Below are experts of layer 2 (counted from 0) of a mixture-of-experts language model. Rows are named router (the router's row for the expert), gate (a neuron's input weights, with its number), up (a neuron's input weights, with its number) and show model dimensions 0-127. Each number is 500 + 40 x the weight over its row's rms, rounded and kept within 0 to 999. Numbers have three digits each.
After each expert's rows: a language model's description of what the expert responds to. This comes from a sample of Wikipedia text that the model never trained on.

# expert 23
router:482496440477514469498510480534455473564437435528466564533511567568486486466511448465532527461529473494556488485455521525525515448458424510537576485506473480504475485537540467546537507536464509474528449577544562565536522543442524506576484528502554525451477464474525500450509520467461435499453463551461575541532520467390451507459429522447463508459454515465461544517563491526462448463454
gate3:406570488536476466448501433485504452542533499492442486427496551443470555484491535514460509496445537495508475423524527485488493514493487480527464511491497504432552551524517403497533498447464520448548483471417505535509521446496511507449564492551481412526504479462497498516429499461445486508474496525525424505421485469592469453561458527499534452456424533467487501532433461564433493495538
up3:504448554559534568532492446520459486461476502533559511565489541549513449443451468533558549468499497530477489546496485582460461531481523512425577479489482483539525440441544543477494437541539480539476494534514508453506560509481507474500549514525450504455497475496483526523486489512523539515504449613559497476541475567453548473501552495552477489561558529571401527442495540431514548557464
gate4:489529564418512479453489525536512486420504469473532575505523540439488500491491517483431514544499487489559502539513521449456525491463559460476566583518514515460492462376454434538494458508469568498466490535514526556485497517528420563513514488485502497494405504511520559470513398565469524488518474455457431458454539516539434525537416454466520504507495473456523509506451562473523484523516
up4:517447501394544512490560573501548534496496540414538525560544549531462431542543507554429478471551559519478431492555488485526512467487469459491487478439504521516512469470449481572492510392459475455549537465434541518473511389416492526441482510532492529503499507454541454481574484467538463489465478492548535545488558488492453530507527501460420487522489467447492506533482462494495501490504
gate5:510543462458543505557488440510539499434534553453543471467545515468531518508472506458521595532482540539536508564478459510515490530516536475503441576479486555483595487449434465483539436505540491501478581524449542515500415508573445425518536486455466436434514423489473501451554494543508573503532494473530526487543529507485561486567491524467421466510571479551539461465487517484497523494513
up5:527539474549493476486491494591469497483477541489460492469517543446464540491509526420446462489436500480569487474536453518437417554424463496484471518476487485462549467501488539537489411436493528441512471434485507528524420403432521524502479494506501486513459473427534546476482533447587474512457480524511494476463473486477540497594510508562468504512596430470519540546471536492497548484552
Lowercase word-initial fragments like f, w, tr, em, th, dis, bre, starting a word after a space, including foreign words.

# expert 27
router:469500452527545446545546487458508512481466552537552485463459518546516487383483504518497541478537502492535483554560538457489523529520570482481557469499427504516447424485529524543462502453500516445454499536481518437542542445452505502522535550457507524522563439492474457530500496536402499489494516500464500497584482615517535472471400575515483501513543447495510434514533455505565544453472
gate2:565520518469499490526451532511536449486519518466513490593540521424504479471546491443471555596505569517418559480499563424532495604574535481553507523527430474431471588523493520440445553505492460502456452507491501432482520503501469442515508529468520462467520532499494488584564442462504527517504456432497531469534445554446493525481500482543532548478511517489513457494489529537506467465543
up2:489439451485425498513563457499389478515477511503514463552512495562447468539411491519501519452539369529488479544486461482498490476465483493473558513497487564515527467537486474534512495487498545480478565464504517493470511540487535533458571454535495487509458414538485480412422516528536445473535470455418473459418514421468562497498487437440508515494528422540516497519495531470499518536493
gate3:551486531588469524580518474492438524493520453496553401482487469483476494393547515518484518498465512465527432502505495523504532462505483454464531406467480484488490483498537480504513519380479588464555506504474537422544551529519496531482478476508492476529492550522500493573436594439433490488458503501486518534429541512528478512496556471565518477523445510560501517500511448440547530572475
up3:443490473490545469486497536492549463508443543542453581516510531517587468619505504480488486531514524548468520464475529476514574470470523541566587536476484549511457488556495510498475525521513403517528425461472551549488519470509533463531477488450473529474546455491504462478527433540582458544584532500494462447516508545432539580517452546491520581485442508490494563477501538545507479469516
gate4:498518509611485450545460451475600481470501485480545468396523472505407450473465503576611440529499538482571515545491565527520447498494466474482481459493494480516543459464475545584459520508525579466511508548505439491516495554531526514504512444482529537541513424502497469473475581489483474518493501446550513546507495542514485461535519538455506476495458520483532544486508570490483435558459
up4:430503503520471482510528523561577454474463479514539453460522521451464470548531578500480505562531454538450511488467528437460501442503549459540587489519448466558511517548460514524540556508441506449519519448479485472582566552431491464497521532495542464512489455555558489581404484473558518488497537526557499464540484547497541499466546538523529446595555519532470528469468519515441488496543
Commas, list dashes at line start on disambiguation pages, and clause links like that and which, such as refer to: - Africa Star.

# expert 15
router:497426504516549555419498541520492452497595435456492477567464531462581498513557510459493509524516507490444398447514434466490466539471578499507524477507577509514507462460501437549512544489493515495532510517501514552523528524556480569470537474482500464470512489456510441583533469438576456541476527494498486465475563520475418485492462536511476502477579527447508543570468498542475493448569
gate0:473514525411532519486519475483517529517496608581535576516489499525568522439483494456516567483495530543485447558480510560500475484514561484536473468421501485504509504433483481491527518514464492488502539502453522523476476482423495550492544451470529505541431511478503466538530445516607525555511589502517505516505506543559434473461477585516545480477438499484455468420465488517470561609498
up0:498467521462415490509474413493497560454476459465403477506486465522440492497466578481521450537541480512500574509476472477505533561515506541498554540508523502502478516497506543525446521563479493613446533494545442488522522423501544498510527491502460499504551488501563594473487506508483501490430479555531451467507440436449507524521515507463564485519533547514484583574454565445493412464466
gate1:511509493542532490512521478552440452464541527480442461535531516417489519562599483486511487481492578513560481437531538435469489545502453476559501506491474471459506535508517468518514456550464610506499514465508538480531480473468513507492529489486424502519437509466519483482523568529584488561567567468548549521419586450558592486559479458548481475526563462493488490523463468446518486471524
up1:526529529531564502523491496545483500443524492488443471548573547443475512562561453531497509493499582489553485405526518462480525551475459495507530508519443455468487590520508482504508510542514568564515490493491541484503464468484500544529523493497450503513403467447542493519501557513587493555582579497523494493449558466530558514579441466548500480548581483493486479544428503470548492427540
gate2:477486474443470524558542514509492498455480518567481442446586453504504448502459495514528528524566573581494497547565521505470510568503464559502454515464498502536523587498485487456503512472477498547477461526476537527469476499464471446494553463427491515483504487582481494474470494495489585571439463403544559503484514550510489506547413565408494493543449492469469512540530466552523528496580
up2:519459494457483471523504530441510506481525475511547541567463554429487382499563511482448499475494511455470406543495484429567482478453456527568568558467508506464517469528500491531529529404530508454433507553516431528550491483471431498508467490471485450534426493417586452486494497454538576492517486555506482489518546471516481471516496472530525450611502514515457526519469483497497532479514
Short syllables inside non-English or transliterated names, and bytes of non-Latin scripts such as Georgian, Burmese and Thai, e.g. Johan, Yen, Un.

# expert 16
router:473464494437491463461541476405490537366539499533492417497553465507539521554482512539467440499481497535498526472491488509537552503548496495423459512541478467496576537471479550453469469526575573529519592534531491477453490555512468488443462455446467533510501483566441497526473504549514493449448442466520475476527483467542548446497535444569510460508507499484582495474427532504525514498449
gate2:449489469500501521423517539507537517482547481450585500553514588509538468527497450504432501522508464502510574516514462460486519577540483475466482586570489496485477445504467505499499512501515519469466528596522517500474469579475381448478484470451557598547464467539500522496484472464562526487547464464539566512483496457479472609519525466572480574500547511533491516455453485535494521511499
up2:539512505564529547483481502468496438492497489541584569465503541455507502529463441486466470462501608450483463472497449531468492516465476512516525498473480451499485480515567479472584550476476455524467491527458511496515383497465472455549432508523475504538477507499537470539414452521516530483554459549448442501535487579501544383476503517533503469501547494484538447505449508481496516561618
gate3:463567458472439492465535452516501545586443530543497509502469534504448415435493584519518477551525530539524471566489483497461532454498531531537477452465494490493419536515485569507505538502527471497478501491437452449531478506554495532502564579527504538514521479515521435482519511522551529573498472552566465433508632544542476461497595504517480475526523468431484514453457509508496440536503
up3:575505554536593438518502456454493487490538484537576512488476510457453568509502479488497445495495566476483463457473465473517554536485427475457551503515508583514552496499445449495512592483532535532560504494515522482537505555517471560498421387492482506509477494552494520479492560469542482534419471478449487468514514470551540513527456547585445407520525575478473537497493564484464506502509
gate4:452541563528490529566530425464560526475520509470525534529529529495494466516423536476507519441578438504554496467513455505524489523514516525545458553510544482512553480541514505486538490501464510517507508431533529497402528525533517592443476486511479516475502572510419519459469433459508449473525596481527461499500503545502492584558609531493541522500532507498392559517441490540462491530458
up4:517442470507499510491446545529436527539454467508481502464403501476561522508529526491465522594536520565488535504437505470440585583462545517514455474537493459536514443462499523461512489530546476495526567498538502555519552531463523546597461541521500525520463499553573450461557477548547530553522420463462502526493476485499514438562443540534491451554532540497503456492489466592520457495501
Word-final pieces finishing verbs and common words after a subject or was, as in as-signed, decid-ed, fle-w, released, used.

# expert 19
router:433502476530485524471543544549566506532434530522497489498516479429465478521489482501512425411495476493530477404440447506473501518565477493532472530521493463476569505588505524504445511451499522522496531513518543563543464522444476538435426503501481480516583505490491436544466564445535469512500497487447544525563561501486562468439507497480431523555495526428471543543428392498513521496494
gate19:489584455420562561462522536488509448464455523562430493555521481475529467526451546540542508553531523511459463508450405484469502546503534463491431461505484470480520482566500515470527501452590509444545545485547526527491532491483571511531518539524503536467461507458530426453432500471508485536481488545467463394515473519478527471551522536500486430490492484432436491458463527523523501488609
up19:489389537606456455548520507507462532492490508433561563475532548546498557477506460489448491436459493501527534556532584549499508483473491524537529545450543549499468516481501458510459473537452482558473430489475471479489561506510434486453473531484493537557479462529540557507539512508500515484508519493531526565523526430573456503476427430471528542486505488548589491523537490443499524534398
gate20:521468567523510502562516479467504524495564561575504510488462486473497471533538531439508494477560538469559440490579459522469465553510489444412505497540526498558544549570522525559481501498486514418539451444513454530480403494445502510457591434465441456519563481521498522510526502480466479543555488501469426528500501431542493461461500521556479525565532513448445491493497534489542572487559
up20:494491542478564540393491507520507473504497554517454534419573424495532517484543545478451474507495420509449552594469470543538505491485511425501440528465490504512513497511506526498471545485564460510495515515472515474484597558486488533503517516545436496513512525486511479465524456547466484490468613464468507448482482557508488410493538591523508371550531486512508496500524456543555471489484
gate21:480565554526538465469467508508572483504581549464516444464488507472536478492520491564493483538512520473485518505460496575463518440526472437466439486523464550492514509504552420487576476506479482529472596470529541426488545581449444356531477523526526395479544512578455540524541504520533435528507506525499496491533484511462445476484549557466527519535520477514526478564505470523491493469503
up21:451486474503513478559510549536550473482491435569532501486527550522529471431544441530486540490514575469488479531486582496476548528523551468542545467561454566432499513484502479498533517532488441522498578524485520479514588485506428473519469555551553471491465463569481423511570499545479567470514471507448505444502519509484438419513509468488500510507456543543510502565484441564619511478525
Word-final suffixes such as 's after an apostrophe, -ing, -ed, -es, -al, as in Queen's, Dre's, go-al.

# expert 18
router:530445468507392474470454498470449488509715501517486413498434505505496495483469553481443464469551530553487548527524430485519477487512440499470494523490547453476538475464543509546438475519542498483447542509478470433483552559559501508554511464477510509484549482552485514506548557489515552533449453525519541471522463494480470556488534534498528513524450503494523485546465495445486467486504
gate2:514525502520466523551525474559510499522450514458440538464521512505497577535458411458507494458495453497448441436507556451615491493470565560473486569512527469508547482537471528512475492542483520490461479487530554505425488535495557486546484417483469380484454482535472470435436495458491495425526503522511467515525424484529535445492557492469565491507521442527443488479470530485419498505456
up2:506497464563481501569492457485500486525385480463475469553502522501559472464506451464464521453482496509454425459524454496535483464477529517472492575536540471519495476512455465491466452460492452473463533473437523465436448538555573521516530445518507387508438509536531456407448464525537444476497570522500476559466549535547458506490509485477541522533551410451441515481496478545442541537488
gate3:475517577417528470449418580485485552496489516555508499510641496521522490438477517507529550458491468558511488554506516475562514475462572546451536506499514452511490521557523537478468475579589458458527506532452465482458521514510533446503549540447566518491432504465502515542537528507526475536502435466464461462440538516451472472473500522518506475478448429445502419510505522500509565542479
up3:471513542502499453480531540421485506497479510426512523527520524497541520371473523528531451470408498543538535467507530476524507496519499497464566508493497558501488501457525571532503524549591508498475516540468505441483541548486450460453528439540535477498415470459604451555524545505560524454509398471528508463532504509521572461533536539503444540493487530464530467527461456405473471528488
gate4:465477531415531434492555541510502484498572530461464459554529534521518475446404551515493519475457520482475482521477504441537546503448552516525551507460510549520488491439503512527502487561461520469535500532519460451500517534643428580538573481547435473576442452579510562509448552545528504512465447485488530529518520502472546564524462484560514520524494463496472474516523528503552487546488
up4:543520491453527463463480509455495488407271486545565502516539481511530535526496461528538489510459469499580484461545452487506520473543452507503489538464489493498552493591506512512520472526536489505502491496461471489449507495322473503499529501481527496470482495462464466519481487491416486513532489484474521490548494473471485460473472463498564477504508510497531480552462538478458479481493
Opening stems of common English verbs and nouns, often after to, the or was, before a suffix, such as compet-e, vot-ed, cop-ied.

# expert 29
router:580531466471550566559569435475502529463431439497467495545518454478473483418500550458510444552464569479542541461496561457494474446434494534507492540503479508555506471514486493476543500497401542519505512452490536556468556500512511519577517571417465473509523451482486430472518504447466526455560444497482492506510451493471459566487485492480539522519539488437496438537512530555460450435459
gate0:498511571480465457509514499502536437446526584407484501483575448482532538560502491533459430535524398525456484578492528426480517560531487575528474524561479523517512431429467434486508435514499425476525475515478428492480453554441488496442449489561480443561510505562496526472497430465528499477552485487543485518513514509528497496534483549544535466484459500452504543507437438472494502522488
up0:533437501539491503476527523530530460486516414470480482496540439507452516504495564557561560576508451577483467529510543458473499441493534474400450489481551596517521463382543471497553486537446510466506510497517449440510540532504532533486465462510448516510545489555500533450508463555502561517518510476597513460458487506522503514531442546478569540507462509504405494447498566463498512517522
gate1:515446551482512493564453530513526549516534523504464574505469526478569419495514444542495498514505445513514547421510509532546457508524456539490461520431418527493472493553545472576471485488481511451465515537490524503431531537479489511496529533547540442465585537559522572541507569495487521572549505520468501562425476548556502481611492546549530483509511472476437514481542482588462508541482
up1:534510514579531527553468485441508594454521530542530512491482478496580447558509512434440487545511542585524473564498486514400543476453514456539454479497564555486445507473512516425440522494491520503447472408495463480498503533448487521542553543561504528494447554494508510452499496505574483462525500522498406520466510395458536567552518512515508480509517440488504523460457526536507479475464
gate2:483602483499426495585482492488468503525510545479519424529479471479591485481557471458428559546448569453501517516546458524437497481525517519492492502477523416560511534489488536474483505450487400466528498582510531479489515493445487514500521515509503424484475521488570503526461496477550543555509558475493455557533536483446502524541490505519521527366474544490517498453580479534451478469550
up2:467597447512516495553507464487553460491460553481555460501486480505575471462563506429505558560469533494529507479577500549397505479509552493497541505482505483552465529441466568454491465506493423475558467542549494465483527521439528503493565520475490441444474477457530528499408495430538503528522484493534408515535551512455499548553453512520531449415489535471495484557557465500478462517530
Line breaks ending table rows, paragraphs, headings and list items, plus closing parentheses and quotes followed by spaces or punctuation.